Weights of a small mixture-of-experts language model, trained from scratch on English Wikipedia.
Experts: 256 experts in each of 11 layers, 64 squared ReLU neurons an expert, 8 picks a token.
Below are experts of layer 5 (counted from 0) of a mixture-of-experts language model. Rows are named router (the router's row for the expert), up (a neuron's input weights, with its number) and show model dimensions 128-255. Each number is 128 + 32 x the weight over its row's rms, rounded and kept within 0 to 255. Numbers have three digits each.
After each expert's rows: a language model's description of what the expert responds to. This comes from a sample of Wikipedia text that the model never trained on.

# expert 27
router:150159157165111137078097154102149060152128143159139108127165123139051089100094144081093205164148104144108110091119115169120146096107132122091129111028171188167104094164125127128120089128198173174122137145122057090117138125123111138129175163145103183073102089113159110173143097098137067121102134168153098130123091139155106133087120088118093133091098105112136119112081143122113173143104
up0:138154135154135132204087135139087143143116207141078095131107130160133132135128104112112186128141133102103104170145100203073118128192096083144208184105137094146091115095113156116148155102126151123051123143174161121143091158070146099071160115139167118149161037130140130120157157123166130087117149148164135078106085109136151082071173131101118148084135109122113134120145134083082134151128
up1:134106139144044095112243144122172101134064114114128115171133098088118131099111168132103153152145080114156179128174136149123146161103076123160074094119081147138188120138101174153125126167159168089123079145133099100150193099065165104079088145129138091098146066106172135170099134199167169031104179161110076127129105165126128142093176105159080164091092162119128123117106168134202165102097
up2:157164154150148118151207117120146150118122116123098112155088146107116101067198157079138118142119139154138161066121097166123170153142157126134108145085123133133105156127111086076107191203049169170126118100121132105046167187083081144099098091087124150152125117088142112111139117088121186101112091130133122123159092064117067111133108074071134105082099098112124152124136114105137142141173
up3:102193160170188074140096131067156118093173107158077083137155070105088106112170085062138131123107089152113118128129138105164131097090136101136117150138172131095085103134112149149112145072152113174190052071130203104171148154114116106153190163139130117095132095065184117134125106118164137105143116187150076123143103105163071186121091072142054136117101136120133147140138132138129192131080
up4:108108148072127118126141147124150153111129113136098080170085113089148122166118153078180114097083118141126132139108175166056147028131166055119113118168137108104132135118140103155166154119197141147123161125158100134132103123053152112150146164095106092077118100155142103094120146141152114125122096090127105153158069147133125104103113169091097139155098148110172055060142117114094136099118
up5:136153110122104129134112137120146166129140095139131141185111116121152113146132169138159097119135112134175104123185204157122119136176193102150151175214162173109114102151167077124144129076135112146104133133186131131130169145137109114143178037128115084106120132146101079132155189121123119118120133055136109195107117123125163102139174164089192130147118113140148116153130156118109088180106
up6:145154199100081141094127106121156071135148076145103108138160141132176178082112165135146135211110105131132089107218107133107196100108158139212115116147103112112183115103064095113102156183081138191086087181106083127090127136130158121163165120151148136133104131164127113135088109118044130127099152155109152122152170118147112123118191109155118100146106112138131107094110151156107171110147
Negation and section breaks

# expert 0
router:170125141133143113131148073157076109124108109118156082136131145117157117159100165087095187142123107095087128135137166127132171109102076108127149100144137189151143129135094165204091113148149120120095127124094114112114052121092080202096165100133183146117082148134144109179161111087137122094114147160140104100108113138160136183107099116167098192118088179114123092134115182092135169166099
up3:096104107112075114106112091122141086054101122155142107120187195093098135090109100094108137159107110176135140143188181092123166109124168144165125164117107153133170116130100186083146137097086121123116112128151090146169193131168194162162128142101060102119143135099115119174134122132090167152157153130104116124117126132166143097108128152132109126116151113173074111126109120118099176127131
up4:165159153206124161122124070165097096129118081186103117145124171048098129072130214051123122142144111104163124156150142129077104090082078100175104169130121102089188094118052150154156116116112167141135163111073133127118137111113119139121104146161134121079138131158187157127134068162150089163154141179105127134122085071066087117098091147104155130148107139119041135168113124197123184169176
up5:127097125151113103113137111125168121095112140068095103181144112143157115174163153162093096194130108090119096152130118150115141097181137110151172129121149146112086109175104128140160102162123131127124163113102087156175107152126087144065167097112109062097116135108141168151119115118127087171050173109147076105105138105149103095156119097098070134112118134107156132130088104123209130124089
up6:115136164181158089118097095130128097141067099104100124122139155159111060125121139170092153151144105053087118111109152101153120136073150142114146105123122151143143108136081128130104173092120121139117127123094113115172078117060142135200126128162160153180083121158144153142119115092143120102081132100113157135104142145087132149151126118094125147115084149098158155148167124092065140136165
up7:171108191148097120113106109188136132130128115114089144139096149113117084098105079096115172108126097108117200141198174088164116159131130104157111063104173134129146133152148166134156102132143151158080119164162100099135131116172145149154134081130109150165104102170128181193155164137187133079156066065164147184081136159145095118093083099126109096096172111130113173074082125150130129132109
up8:142137107163137081135157137116145124156129134181076075111073118124129136152091115111163127117107102153086122141168126153074118090182136105112212115108108082147156098129206140115142134094147149124140195099092090141057131184127135127151164140127125079131155051114197084169146124138131127130120082072128138090152085175160155056122141116095174137069133127139106179168174144100163123152133
up9:183159167178133117163124204081134094141125130134124151182181100139076126166079127147092151167179126128119142127126125117099161078185108090131139120113098083145109108135107109121130109076125158165139133150167125050166137161140138126114116130143133092138092091100179113140058103196158062076094148134136167164160068203089060107162090078120138163111136135028156133078119115081132091079130
First names, de- prefix

# expert 26
router:151105114161125087087180116097149124143104152098157113064097148189089160160105145085117215133146117179131143140121150159049135094187079119116154152102112133140129078142145116143119122139107142169068136157131054073109090157074132098058152148162122145077129167112102113143162122137090096115108103166128111152107093187115132185152124085157156192125130110098135101103100177061108154076090
up0:161130099151140116141087146099161157175175154186086117115120131144121142202153156150114108113141154129109139110141130116127150145182098163112127093120061100137103128067137136161086157176179161129124121101180115094106117109166103138105198112087167173134140144112135116108132089142125119085120141114144157136220144114055131148141114138098128123107157131087176138174168146076116135125098
up1:155106078177157133159063159166125099133088146148123071107156142080078118101133164191078150071184105119107167137106131091120114089124152094189046137104108140146135188108138132133120177105115189114073087123171203144115056083126113178144107156100113108150102118111173121124150121119190157101145169184145146138114140205142105125075104100094106169150145131107170160148086136184141148129091
up2:129124109153144140136126107139124121104105126105029166118180109126132126093142101128079153171188115088121145149096116133133133140191057134130103112094109179115139137145125152126124171180160147196132088159124091146102114075109144107132151084125117090141161152145097052104075188111144110104120139151127142186126141085173171139065133075094181203117110071136130152091106142104138153096143
up3:171137067227194163102132099167162146167146184100161113143078129109133150144146083095088134133129094141108121171116146161113148119146119110107191142141152084137104131097134151108136149108170159100126115067124105151113083150164160166114137173154075135097149109079134109107087110082172118139158121094132133115170158199118130137063079132118163107120222075146086100169140119135145127096057
up4:106138100140125143164094075117103127109140150133129104122099091099064135123104162120154142148124155095152165055131143110121169102144120074186186143129141119060077084166142088138109165089121155119096058138122164159153141149092107156076132130172129102135092159099147158127150072119156142075177158139109174027068143075144061107142144113156065121109147099103073169121145087140194168147086
up5:086148061125133108171074106120097145158067157171130136136047154111159131180091146063133180178159179083157086174085156242131125124163131172096152112124137154118125122083114185172199147121116132096134153110145104084081083166147159123119115179135189139135078127117122122114208098104174107139184143125171219141078149115081141124137129128136089085106117088141158137155127126140148114136115
up6:131170120158176186053146098128054149134147077129152131114087093147125091091053144141135138137154143116122125152155127114163070141114145160153144100120112107091086147100117105081157127104140117168180099117093103186114116128159161159129118105162096081114105099170149080124113130129113059163098094146099090133111208229159131083149183116111077144126179149150104133129103136169124121084084
Articles and label breaks

# expert 42
router:172117136173127088118185090127104068159107151101147060169110156144135135128147118137115222122169132124094166120137116142102120156169100105129118121105108104142113115202123119125062100184126122164091119152103080137147066123104180147102170144169164131107147142076095107104142137142128171090122109158194094194117124182117103235129137080111105181087137139067124123119093111093107185085109
up0:153114113078060087102159137146154166117119138112109096149154132181146095111160080149144195130174120066070151055095139116101121123143156121098155102165108130163096158161095127106171149110090159130159067088068144111143132170182125122108158104117135086103131096156116061136114162131178097108110147083088059232117058112125176104144102135099110120151091142145128152138103152118158127108143
up1:107091125168110092142114094118106094140087086086163170103147138107126119144166134104090144146107130092138124130255125118072157129116101118105113164164173092107154097136101159134120128155110124187105197165077040129135137096222153121122094163178107065113119090129148083187119110098128089125099132093127100138116168128138084151116121069101122198086169097118126131120088139158064104128096
up2:130176200157139063092128125085127186171136148126145081158216134094147122151161126143136130145098144075026164155122142138087124124138140115107130117150151103128118133106155159088185070162108141114118137106097144159115127153158136152160139120123128157055143136130119032102168116160134109122120141148148143148161135169089080149075157139062178147178104120089120136148094154101158090121094
up3:154070141158103075129122072102168143120188086126133119106140144110073093110128161138142173128091138137111140111126163071164086156100157157116130116162150093098167130203075177132168133133118107134083052104073101074138170120132134137140140142126084150104153121134103161108102069115096131115127062102096017122109117154124098149121071133130141111133109147155074124159194116119111162143094
up4:118130102149099081133064129178140176111111107178120142129180101145128112140133152113105108150104171112153087091214169172178167128134129117166112174154137096082093049197175071130167157139150150116162166126163112152108106116107115121154148144150089104172165053131176163178156078134122078139090144101072080117099161158137071038134123165108103103148139081166144087142088127192147163114050
up5:173125118171105139186112123132163143123117208113106132156084105093081114126190100082104160119148202134106162084132110134133148185162153161168165147171120142099125066088107147120167113151142195126091133139144104131159134102072195139151140157185128098121125049120120129124144142148091175164162141132157137084169096159118163135100164120185119152074118083124136120129115119166165217166129
up6:081138124147084126148130149075030167128119149072135081094063112146141100116141146087136127142172131132152098188141086192109128165176130161156207149086134119116127126089129123126118166085133132123110101151129142121203161146197142097185166122093123090133151081117166146167097118091109109153134083088152135155137044178098119118122108123132074149118163149175119099165148127143158160127097
Indefinite articles

# expert 50
router:162141171184074107066119087083123114090135109149112107120100140138135111194113076118134170089147127117107088060134112121094159091137148091112168067081129112137121095158125136092112098166150135207126132085147108082108073133061153121111111073145148162090137075136122113097151104110147117115115150159116129159140139145132155180061069116159129176131118113116130126111129152095166152071126
up0:142119107118079108140105123101153108119093100166100095145116172114115104096106135140112148174178075123114132130137137148032136107164144173126086185114089135099118141086151119112096063077097199105105150138197173101180167183101140146138170060074112169116116129122143141080158118095133164137131125209147141120101091108136147163150096085079151181096119151080105131139101195170118140145156
up1:111166121213168065196184148147203080137102155131089137138118121077144123166104121116128141135111114150070114156049121142063134160117117143076092162105128145207122095115124164082131083089119109152128160147111078114122115116114158118179218131124154142135124084110106116146144121111131143131091116109157131147096142110099163169072188171125157113139049107071094103157171114093177087135195
up2:123111140107122160126181134090128155175173143119102097081097139124096115100189102109149101136116166145103174104076131084114124159163162117104138126087070107148129086178127107088156132187114147112122132130129123119082076088181119195110172157127075136100142104134186054131124142157123085155141151171086105146154092072106123145178116053099085144146080131151133079184169077082102109164126
up3:122098183118115126095116150090062188149144080172153147106120087134081154122138134086152150106133163078086135140127145129119064103121121089098171074069110147146134143128180079099164080175059112192106154112131120085118124086130123107146162114099110136090104152151113049115133158107062108099113139115080155113120151122065076112094063107164083156087108169143080171066172220112079109073112
up4:169129078107091110116108123099184060102141132156129134140114148143119094104089122103069157160121094083112123106157098172162077108177097153134147130085107112117135124074138075123126089126139131134094165140149171095127066170081124131148117091072121147135122127092094199143141067139141102071126096208140160116125101143122133165115065046154153200107049155076147136165141143146123168116125
up5:139143093123078042146134122080178090130144122116103140094098084158147145104113102174120138117156134080160160083174125156109121075143119163130126099152157126128127100148148135099067050140093190132075166116102128147125087124117107161195136096065122155114152169124093160147126096115158145102094121142163144119128119103212132131154075059077166140101096116061149119143160125119137098131158
up6:124087199107145123025152200156111103114167116159089129131093066123126148142115107109102120105106116092115140117220133093124136125064082152148139113111091168098152110116133119108129148105181140184130111095161192109149139130082146199119097128111160096148113105136117123160147157157121211115073117105132095073141104184131062142200195134111085148182137130113158122091060223086097133076131
Coordinates and field colons

# expert 57
router:131148136144150081099212098110105090132105120106117130129110130165139084152131127101114173168114104133144140058118141159103132132108118092138165142122122160155090124108113122143071114144162127138113176160116132092073094104088062167082145094148171121089081139138172139098110082139155104086108142140136117148135145157178103119134121108168098108126123132099147145080161172082104162152124
up0:146145155152131073069122190156096097117108131172054121108114114096131139137136151133108115085143137150107152136117090206131131157163118181171154094132153141099125084148130151161149165131086149214043140179154143167108153106111134159172134137082064086149120090127165142115216158126161116113110151135151087178139131168139112098152113037143172104145112116166101077091155087173095136113178
up1:085108195142071069106126170131095110121123161109081133137128159150120128112086159156082110139132119180090129174109082114154081140148125144158132110115144110114075107179074107180125132128142133130086166114148132122150165099127085126127131121158089116185166137060157046079112162153142099093102150121123092157097107176164149157104150055167150118134122040155047120088107176187148089118112
up2:122131125122075097033117088082141164135093135088141098195085176121116186197170133127082125117093095129130109080136205176133195173127081154184110156136138139169125103098140110124137164082137167121131168120120088147138134124129107128195127053125162115111122083151114175131024094109115157086092090095060188109087207097173075153141105107152172152140137147152156079076144106113086079111120
up3:091168104170184118158196058191103128100139138069123137110055091161104090142126187173080126088123080132120107063146109131143144097130095179089120155156167146145134114084142135143076126157142109130089176124111130167121057134165137134113119198159127144113133118125158077124147101112118092105079179131119192130150135142155035176110111052164130113175129118140086141164144124207196135107081
up4:127174146126129105104143067092092110167095148141130129126116104156158114105168127155121128144156130168170128124123113160133156054155074128127146122162075115123132180094084159099096125092146115167131155116097170110112150167123089128130110111124173086129143125149104135125118122148091098136051100126084133221149119160116137125149153172139145112078138112125089117132193155132074135130127
up5:132130182203129092115140166135140082134050157127154093132089121130146152088103124141123124119183125140135139146113160114137134151125106113145122164191123072129136133109077167147155127083129132116138133067144184122046102109074139142138107196141046108119067042137152157077095129121159141119167197147146109092078182136114063152152103138128139132185113110179166103128141139098078141155157
up6:120122055094141073116159109084103155106155088125119153157089123159133119139106186120124145138057111120132121160141131105142168169105133127114116152120119151176121142181139120098050133109087113117137113111088118135110135133064116124074116063139196081128142125170079163157126089113098057099067131088162124115082173130135084157183088157128092197097084136145159137141145137142151138150081
First names, word-internal in

# expert 16
router:189179161156140119131122118113137106133076168120108074111065172179077124145133139135110213095164105100068149108089135220109193149169112119169121146064125168193093073177123142101142135200110145158126111099139091072124079133081114101105149118130157146104130076108116116146107114092133144104120120135158079120090107199124140177125057115159144172080087071131158085128123172036163094165086
up0:114112079143078107077058132128144110127102143165091153110155151129110052136146125101085121099148104163182079126108183129156202121138071127114117125104154121073123083104141125137145187132167155135119162071136106111117162132113151142163114072126085172105164122073161138143139128114131143137150189148102133158119116157128107108088103118125129107154113089105182051112133149181070168103144
up1:123158161154128151098200101152143141137121109142106132170142147179150150099091171139127134125095086100107111110110067129116171169164085168095136166103082105117180117120094166129141163158132134130158106194135043055136059055114189125175140133046122124155146118078121147160139132119156161117103075131132127136214146127082138111128109108095121141125134097124125145115120137158156139067180
up2:141123083092138075093162140128098084141091151096076143146102105135068162199114149117132166123143102052111096162126130175141121110163118183063068080148178196114099162110107139143103125126106166133172114133104138141047092089122131122145140131085115163141143183124112077139176069166127103132133149151110107202104102197156137162165123147116158143119159105151112073156195126108151100147129
up3:195156095156080090115083123202157118108123041083093109166150080083132129191110095156154162149130165098165141075158091103143096087178168150135092080181166155178086107132155135082117142137115186173108141178036115134131117081060096117150150062094073141092083135151127149116126125123116113129092090119098152166071116133216160188115146112101141172087162116150168156138100107087089138118164
up4:154114199136166163127112138167153117118053140087112131140111071161152098103125175128059105158123113111161152170104124118159115166132075155111147162090140138179114101074144104205099064161153194149127107159094128137050056140078145184152139138172186106134158082092081137080182109139140210131069134068135163111120130154101163113128126115102157114145091150081162115115102143115125175129095
up5:170171141145134073116099134104110137172073127078127128153200133094200139172117144067136125138095074140132151055099100143156121111106147127068100128092113128120146116151086144075129126202117128108093126163131091087100123136143157120153119138111153148123116153098128126139069118087103126148061103139105154165174123123109137165084105070132151172099057119140116133098127152137099089164169
up6:142140134179122175152088145134104160144122153146122133110072123126102072157149146103069136097088066124101162175067147105111144143085121158159131109127152121165151036117090089135149127115168118139107148173099081095089128148103136115129116109117141144103164103086138179118107105113136104074135136160173109147132132115164102152105107140153080170112146111081095049153124116081204148172078
Determiners and "such as"

# expert 39
router:176114168143159070076160161091107060090101140139117083179140145136126107178110130133085142098122113117076112119134096107096133149170110090124174098116112188157112078144091167088139125142160117141112169141113094118097099151089092181071176147126143113079086127166147096064126109156113120121072184154098131109114120224103143171122118158161139179106126132121139119105119127085095143141112
up0:089112172169144116102067114146145147083140138127130131118195120089129092142077151132068117099165126181121112090096139092136186118113083116107145145123139128124108122094072128152116136172113148141042178090193161130153141177167152138190155082078121150132122107116118169088140140096108160138128142075086163124126091167099138182088087154105150112160082135159145141082102165083098128073084
up1:157146125151130103147174135098088071138103126094156058153117110083177132155119131162165143142145085034145088197099168150148099083112174090130119111113117122095096151171116103119144074065150130174147120110079172118067133096125134151166071104147121122101188170180103058087096098120111018144097151139111151147129151166210136102133114095120174082078165132139117108104164117171154105166139
up2:109142187184077120143157191139114134135154070119115138182097108091132061090133122138116133097122132114153180148109107122138087108130076132127117150146157134114195108094133111135120143138100148155133109139147171156152113137145150127133095107108103095171177115094126164137117185114145117144095030107136152073170124095130129144113163097085154106132117135190157118169082130121068103087075
up3:183114091106141156126181148126123174060125132140109155189158129143140156206172126124136147217161104144142085159078080093128159122107133119093169180100122142148138159106149126152161165179105110171156166141127065095175123135192105131119134082119094098084120141133102133113126157081108144110134126156048116219116105183160122137145125124152082104134141147111095115102116114131133080067143
up4:210088121103160102150108164096139089140115128133130122113151160116146080153149141146153156144113160142118174108112104123089164086113134119057250179073106206153143095141151142115130134130102120128100127107112079103100163168107121110109181188114153151114074113135149080142099122136125134134139112071128105215109084152100138125083101163151089127149110105075106114084131146163122107104080
up5:176151149163084101056139156095082044103128144154154105085117121108118092172070160180128150148117126061132068135092094077136158114146179092176142155071087140130163152123148113113162165133165129134133148162099196134108129166151118151113064181172103143153132108111162088120158065187072133089084112135132127148137117175147120188145166151097110182133121144131095131170118156137164088156100
up6:154180064141129160088143154100140084087173096108092066119151148091141092144077132125090165110170103141170131105157150147102144163165154131112116125096119151121193150113081081114167072120098187150153131111145137117131111154110106105129162103098135130140116145092165133071163104131166147100103145098086097149126078170123120122082151042118091189115184129139115115089205142081165176119139
Country codes, place categories

# expert 46
router:147127153139112095102178099119122088124142100134132127146080108174132088166132144106106149118145110143106110105155128163142130115094094100117093124121163195131116104171142109162088097158110168108102123095100073048058074060100095172075146118128158111061093130139125112110113124104140098078096178164085136125128139150159124141126128102161099190084098130129161114096134187090108140093124
up3:116156023153105109173129156151141132176162084097115097125109113138135164144142218111058149138118114091173145090130085119145159063108126116128104158121171170114105133141125172186148176132156122115124100082119133140141093126182090123085088156147123066112114145087096143179213056077193139101184151133073106122095088143115144122135146109130143134092104139144199149133140076105140117198106
up4:132140135146082096132168151063164078153147197122161134092082114183116138144118150105169109143155158096103113092134060148132125180169172112156126081127107169097116101113135149105119150172104129144116131206086119148137082144139090114102105111235109105129134096132105090147090147118192096169135138099129141086145122130132117140140159142128172095064123049134164144114129154134132143172126
up5:136144117080128114089098094109129117186137114108114139221101104177156175114074142075137137129176155093090088126065132177130178140127115079222141085154086122166123154099079113165116122103135088146156077122133149138151116098118079120128215105070129166120020129168104146157096102114164150086099105108176168150159132147186114103177139137137101126125132141130140095112144096046078095107140
up6:111104159146108107166146118096119110159139119117126115151086151132119164107084159079193130118124100166122119110119167140121136068132091141102081064130121123161158146122129154130123158080079126120118069097109156086089066142134150106168126160135109137078099198186076166093105098158141098163102090120115159120183104130076076108092140156126083065125165127114105183165153133108107109113179
up7:115141165132165147103125145135152089168126095132123165150115162115130093117155181133088164125129115200120174123154150057114051071117210084170123125068127158145142123139132131134110104090208135126109117195101114094149049090147105150126099108141143162187144091067129124118081135109099176118158153038113163133113105084113132137058121136098172140119127154136143151070141121185096110124085
up8:099116119187192113134110144110130166151120155154138104201128102132130092145111084147143117106108101194155131102125069170128151137118104126180098142133107132166166113114059114155113099120117140135124022141118046156111115131136105125109181114143114116133149090163111143112075142101113069163118118126155155138131044165148143082123147125181105178123117150142167113187112138104108120160146
up9:189174127125132155045146103104139120152183107090110092228116109137155178184134123099133107119075151182162075147125151171152134131122070124158139094108141118137097148132120120098154148147134156133123133120186118130095082115128101134074163164152143134144105149137106089094051165127135129123131184121125116144138163142117126106093157124171185215070054131176123117112131121119126119090114
Person first names

# expert 52
router:127156118135070129143158147081099111110115187150116112149111132121100131141083132096102208176142140119117084110123122148105140136098096122175099124075071158126131157171103173158060141168110153191159115103145101100100099166132140092070137101129124098095135120146071087090111098102130062086099132135065068158113136125170117157171069122157123191132124125092158126125162165154110188135133
up0:112155116208143171099138145112094166187160088132118146099115097152111130147077125170157109151179101177147121148067193119145179097140116140097173135148142120144127115133147119109160095159073115127123159114171158136114099156139169124114137149079162166068150173135158110100095074141125105128150124123107082114127102174173110143120104117179208095154134115163155099196205160122105133144084
up1:066100119182153088134142177142094125089135126168044106123133099152136182128151176118121114093141087136143178162140106129167133218091102110090150194110074162182122123119058089175106142151169094124151135142180101121122124100111159097073180107113136129137120137154095119158157111129089136153093138041105071110156110072195097140171097150175155128131141069084172129142118196124115119109143
up2:116121148173095159190125160121116097169068137134114168153104111116096123213126179113122164075169132172101151145099223129095124077082172114121118158129126205142112154126161166203140125115115132126079157109187117185034109141131101168156075116116176110114122143120137120056162104124138105087117150170126101109071128136109101149161135187125144155161141134157188128222154133177135162134119
up3:141162091168096145098141150150128143146084165122149096135198093137105145155140074098121125098103172141106107178117132093055163111074155153120132128077094148124103162165140126172141152117192094137092122069153149150046092119124140103110101115094185136081111101055134083148136082125147158142101151127108142166108104183088129153132111131167160122152155107093154093201100085156153085147120
up4:121109192142137101158149053167161167137156106096124090119171118101123079106147129173077174171091107128111167084113091132123169082144161132145136103136127147087160165161164103143135107174158115151146167086110143076151087168073138141122101108122127094096138119133127067077135120096164097140059169157124105126117112119193075100155085151127157126127104096154085135106099111117071237133140
up5:117125191182068163098120114152140124153190144124164119134183101114129162129136178114121132149174115091112108153151128156147149127163090104201098143084105097088138120118082082095160130169058151105074109133198143119131122108142143121101141111130065091152142145112137102153092136112095110102106112224116066083130115118125106105114166052118177109157106160148045188140132069075118100112107
up6:092081146131166160121186109054114077142159174133139087160083188144137116160129138106131130113106125161096154121096134191159167127105155049179136075126127146141155170173137179154118169143148105167128165106130095118103110173146141160092102150154124142102072132132148135046108127155158076093117167179169100158137146160088075126135118127107063170161130148037149116149084117183140179112101
Topic and group nouns

# expert 18
router:191152124097173129133185139133117077124118109152128086135068148142096116188106165119111185122198146095087101072119091186107113166110122086141152128063171124119137153169130141094159119074175178170098131145200085092165157137089139173099140136116155120080105073115144111133180110161130133117158124072144085175140135159113162142131119089139135121116043096091126174159122155043165199109092
up3:107158144176123166080135101157090129100165108108153029129157135132076148110127192153107130147145035119104124171156120083131116069144109133174136159126114085105146091120072156125090111178120151124113125155122131113105125120123165195133129115137168110134117108119223122123113093070128116125112089167200101104151075179138064205068147103136113182142140162095156169112094114128075126101130
up4:099166137181102191101114129101112121140158136126155109116030063102125073125138162157129134123183150123090181160178156133122098152092120058081212172143128127093105177114147141124167059119138092152119070086153146067073159100100128129079087120135180106084099152145143101133146151103139060122141135116134117146129159161076071129145140118103118125110150125118063168141112081147129156117104
up5:100168118149132085165111120138096124142148145122108107159110174148088140172114150145067157114207166169142220127145143117125182122126145154118130173133148146112115140172113103170045119111186113097050164140142076158113104119070124159145124063089154152084132191168081138104143069068091120118185123113148141089156136096120079110151112100143145130132134081126167147168169103134123130106120
up6:139187106124099117118122146068164166119149127097123110091117051209160136131171129113115169127140140121079111120142142174078086094179085078110115144119124159120136152121102160089119073114129184123134076139109166084171056092168140107145122146137176128087133143130141184128125123125148158138123101112143170196104069069105135101133123111101181119130092159093159104095120162119133142170189
up7:133134187130084193183145119124084074107118064136154099174118088109142087149149150126157129097173056129107092218105090184044088119123031156141142149122107147155101159079108143115068146072137164111178113090095151135085117129158116177135142090135126129122096176114195116152132177153121112139143120175132135090131123175089155116130129114121117157141184150159141139121132142149147093204066
up8:108184137103140174146129164129143169106147107072135146165139075181078141114114140109083111140145089121138144106065156138134142110121122079134206150123112118091120140148123087120176146143125132131139083151192100050129112172151162117126107146135112161074185108109154158130164120128151108124082083124119098146075070189207116100095111070121121175076147106143096112133090167115126150074159
up9:111130145175096112119103144103143132100112186089168134186160175175147132118110152157166138205180111077069113174101149143145166111137168126116164154165183184180161093113152065103093116116120106117013061146131075146133144120125098112131132107112134142092184116146121144135167149086142089130123104092168115126144114156105171125135123150132159168163146103116149136177110085097124109138168
Partitive of and by

# expert 25
router:175118132156123103142211131130151062125132111110104044155098157162116149113111115148107214141165111156086181096128115135128128161157134074145135106103124107159141120173116108136142112167124130130103127163128104105100116127100172158132147130193144178108114132121122140105113111141147114087141121193202123183132132153106093201127125066146111158095132115060108126119074132053125175066064
up0:164136146193151100108107131152053087131125106126142142154108138106143110120130063174183127100116156086041165102130168159137129164097146113139093088128146106180153157062060143093147137163120144119105120132148044123146111103138084154153120113126061136117117100111147159118123131160162110105119065182116068123136109180088156125193141126138061111168114168159126141196090116133151120122094
up1:130117125157133098123155078136144151145175095063066114159083178152102089213148188123171131143129161112159135048130109158111149091126158153189128063117142122137155159149084165128120150126093086170130108154128195123091144119113154065168138101131214184157124129090150178126118114083130170103129112100122170108133110136142126145145114163167124102173059076177127061118121166157072150117057
up2:167154044132111153147045099115154111176171150079162158093092102111095118137170128078128152178087117107147118103146099173078123155162139170069171140126145101111125110115152180146102104170181198115096161130127084046152115102111160134102169095110124105104140154161130139113118102083088152190156130116169156117137128140081140114106096083135185147109143181124135067094116136125097193164095
up3:203089118134123149126141110144153153147082141105176087117100156146147125128095112108105165161073119187131105171115125169077127107088127086110124097141166148087160124108102126140180117150169058129092116169087139117126115101188110069112076132079138165147142112100098091088107092094117124060169106143144105150151107160122151102112106189176086089119117113099078028083105078108118190101138
up4:110142197122064139159103125122110085121119152117174151120130091137136062114152129122121156118105095144130117103196144155117075080128085180139191184095119129096144176157107149099167115168139146154123135088105123146123136114098189123110131096100115152151180038141064151123135065176110132137105130124132164113104100123121181182142077103119168106053078122087151133151093126128132138094168
up5:101199126152148132135103101127095129137175136130116122094136141071128165158113123159147142131111110112059166095123093142140130099129153088118185134033076102122158143147136160109153150070171144117116118159177120084116170204107176150141067112160132088088133126146155047103117102113123139136168131147151136136088142155114058138012107099111170123096041146149028110120113151145168110090138
up6:137175163118121144124187053079076155103091114131121160157132132142135147139141154130101155172129066084113081095188118147189116179179137057086124080143136076134131093146054117132114100124137148118176179156139082150116171118139170093179157158159101124078188161182107135091136066092057100132099108155135111113156133129125106137123128098125144073139141116087121147094103140183127173134116
Indefinite articles

# expert 49
router:175134159137147131049137133080111052137111161138146104129152147100153092122097139094092188120165107115083135117146170177105114120176134120152125155121112174165089131141111133138118106187147170138088124156115108120153070158118091123164153119129170126110085089127147077080159069107136098103102133140145110123125105147118120159083116064098119172168175118079152137104036173110143181098086
up0:144131151087108185136152149105138124116153100137069147130094129158151155099092088096142165109142149093144096134087133106153095223146122139210152109107127157120127108125126123087112135099183097089067131126146139159128142147123160127099135147114124130160112116120156138096112149130109124098117093127127093159161109074122098084137148135030149121123136119174146127127130195144111139123028
up1:121152132137119153149099118129130154114154194075111116111099125161086101117200184070134117107145134102031093164079096143114136106143098124157189213074165103125127134104095124148133094156113105127174104075123183128110131144153161077116130184166115139123070126168143159137115102148089107153101153176158108086104110146101164118137145201174072113100075076099076121152126148107152093115147
up2:133138193141148104171160099114121129117114160123156158164107176132139122162159192062063093177141087096161104174142131140078125088163068140123152163121150141151120163134118140130190188091111136085116179130137150070089156100123079105071162174109115148119120123099146149143106161171185115035138155161146100172124119182124124103169088114122065159090124148088100111115094150178183105139122
up3:120097124131081148129149111103178114099195109088132150111148177130058039120091167131132179102174183113149146145126168150130121178179080114154090054122130113111155143189108132126125141146179108126163081110098138120109136125111194107103137135101117119089036121102117077119109135157147060135081195135058198143124120087131093103098125082115098151125143117085114132129064169116114149098116
up4:144110175104158051162144070161106103141090079105169079098079160084164149160063144106134100201095096083139150133129116171097094069109140167123112111166092179123151226163122153166111166176094107140124055126102109100155102153122100100150092093088121114148136089157158111083122059098110130107106121101131147122156111154185145103149100094124136156117150158140135129096110176109128160127164
up5:146092086108092136119126147076144105092192138078106117149063115164127162162160133062174176132110127123127123087189195134113128112153075129114141194097116106131139141087108123179134081161097141169114100068126122112116128120133184141132152067129125195128178127115115161096110133135089125143109067132112114149121108152136070134151145156142121164093123127123112100171146130139141200116078
up6:154182188135144116182098066073110080121166156135141144111158102156140112114159158180125163157137136075131166131118148109187098120142119119117171089123086076121169075185115167210209128127117165099155128130172113132156112134072157122133142144138135114121101108143123106105087116101079102105126059124099132166082122131142129181188146126135162151067191119148121097108102125177145104191115
Commas and sentence openers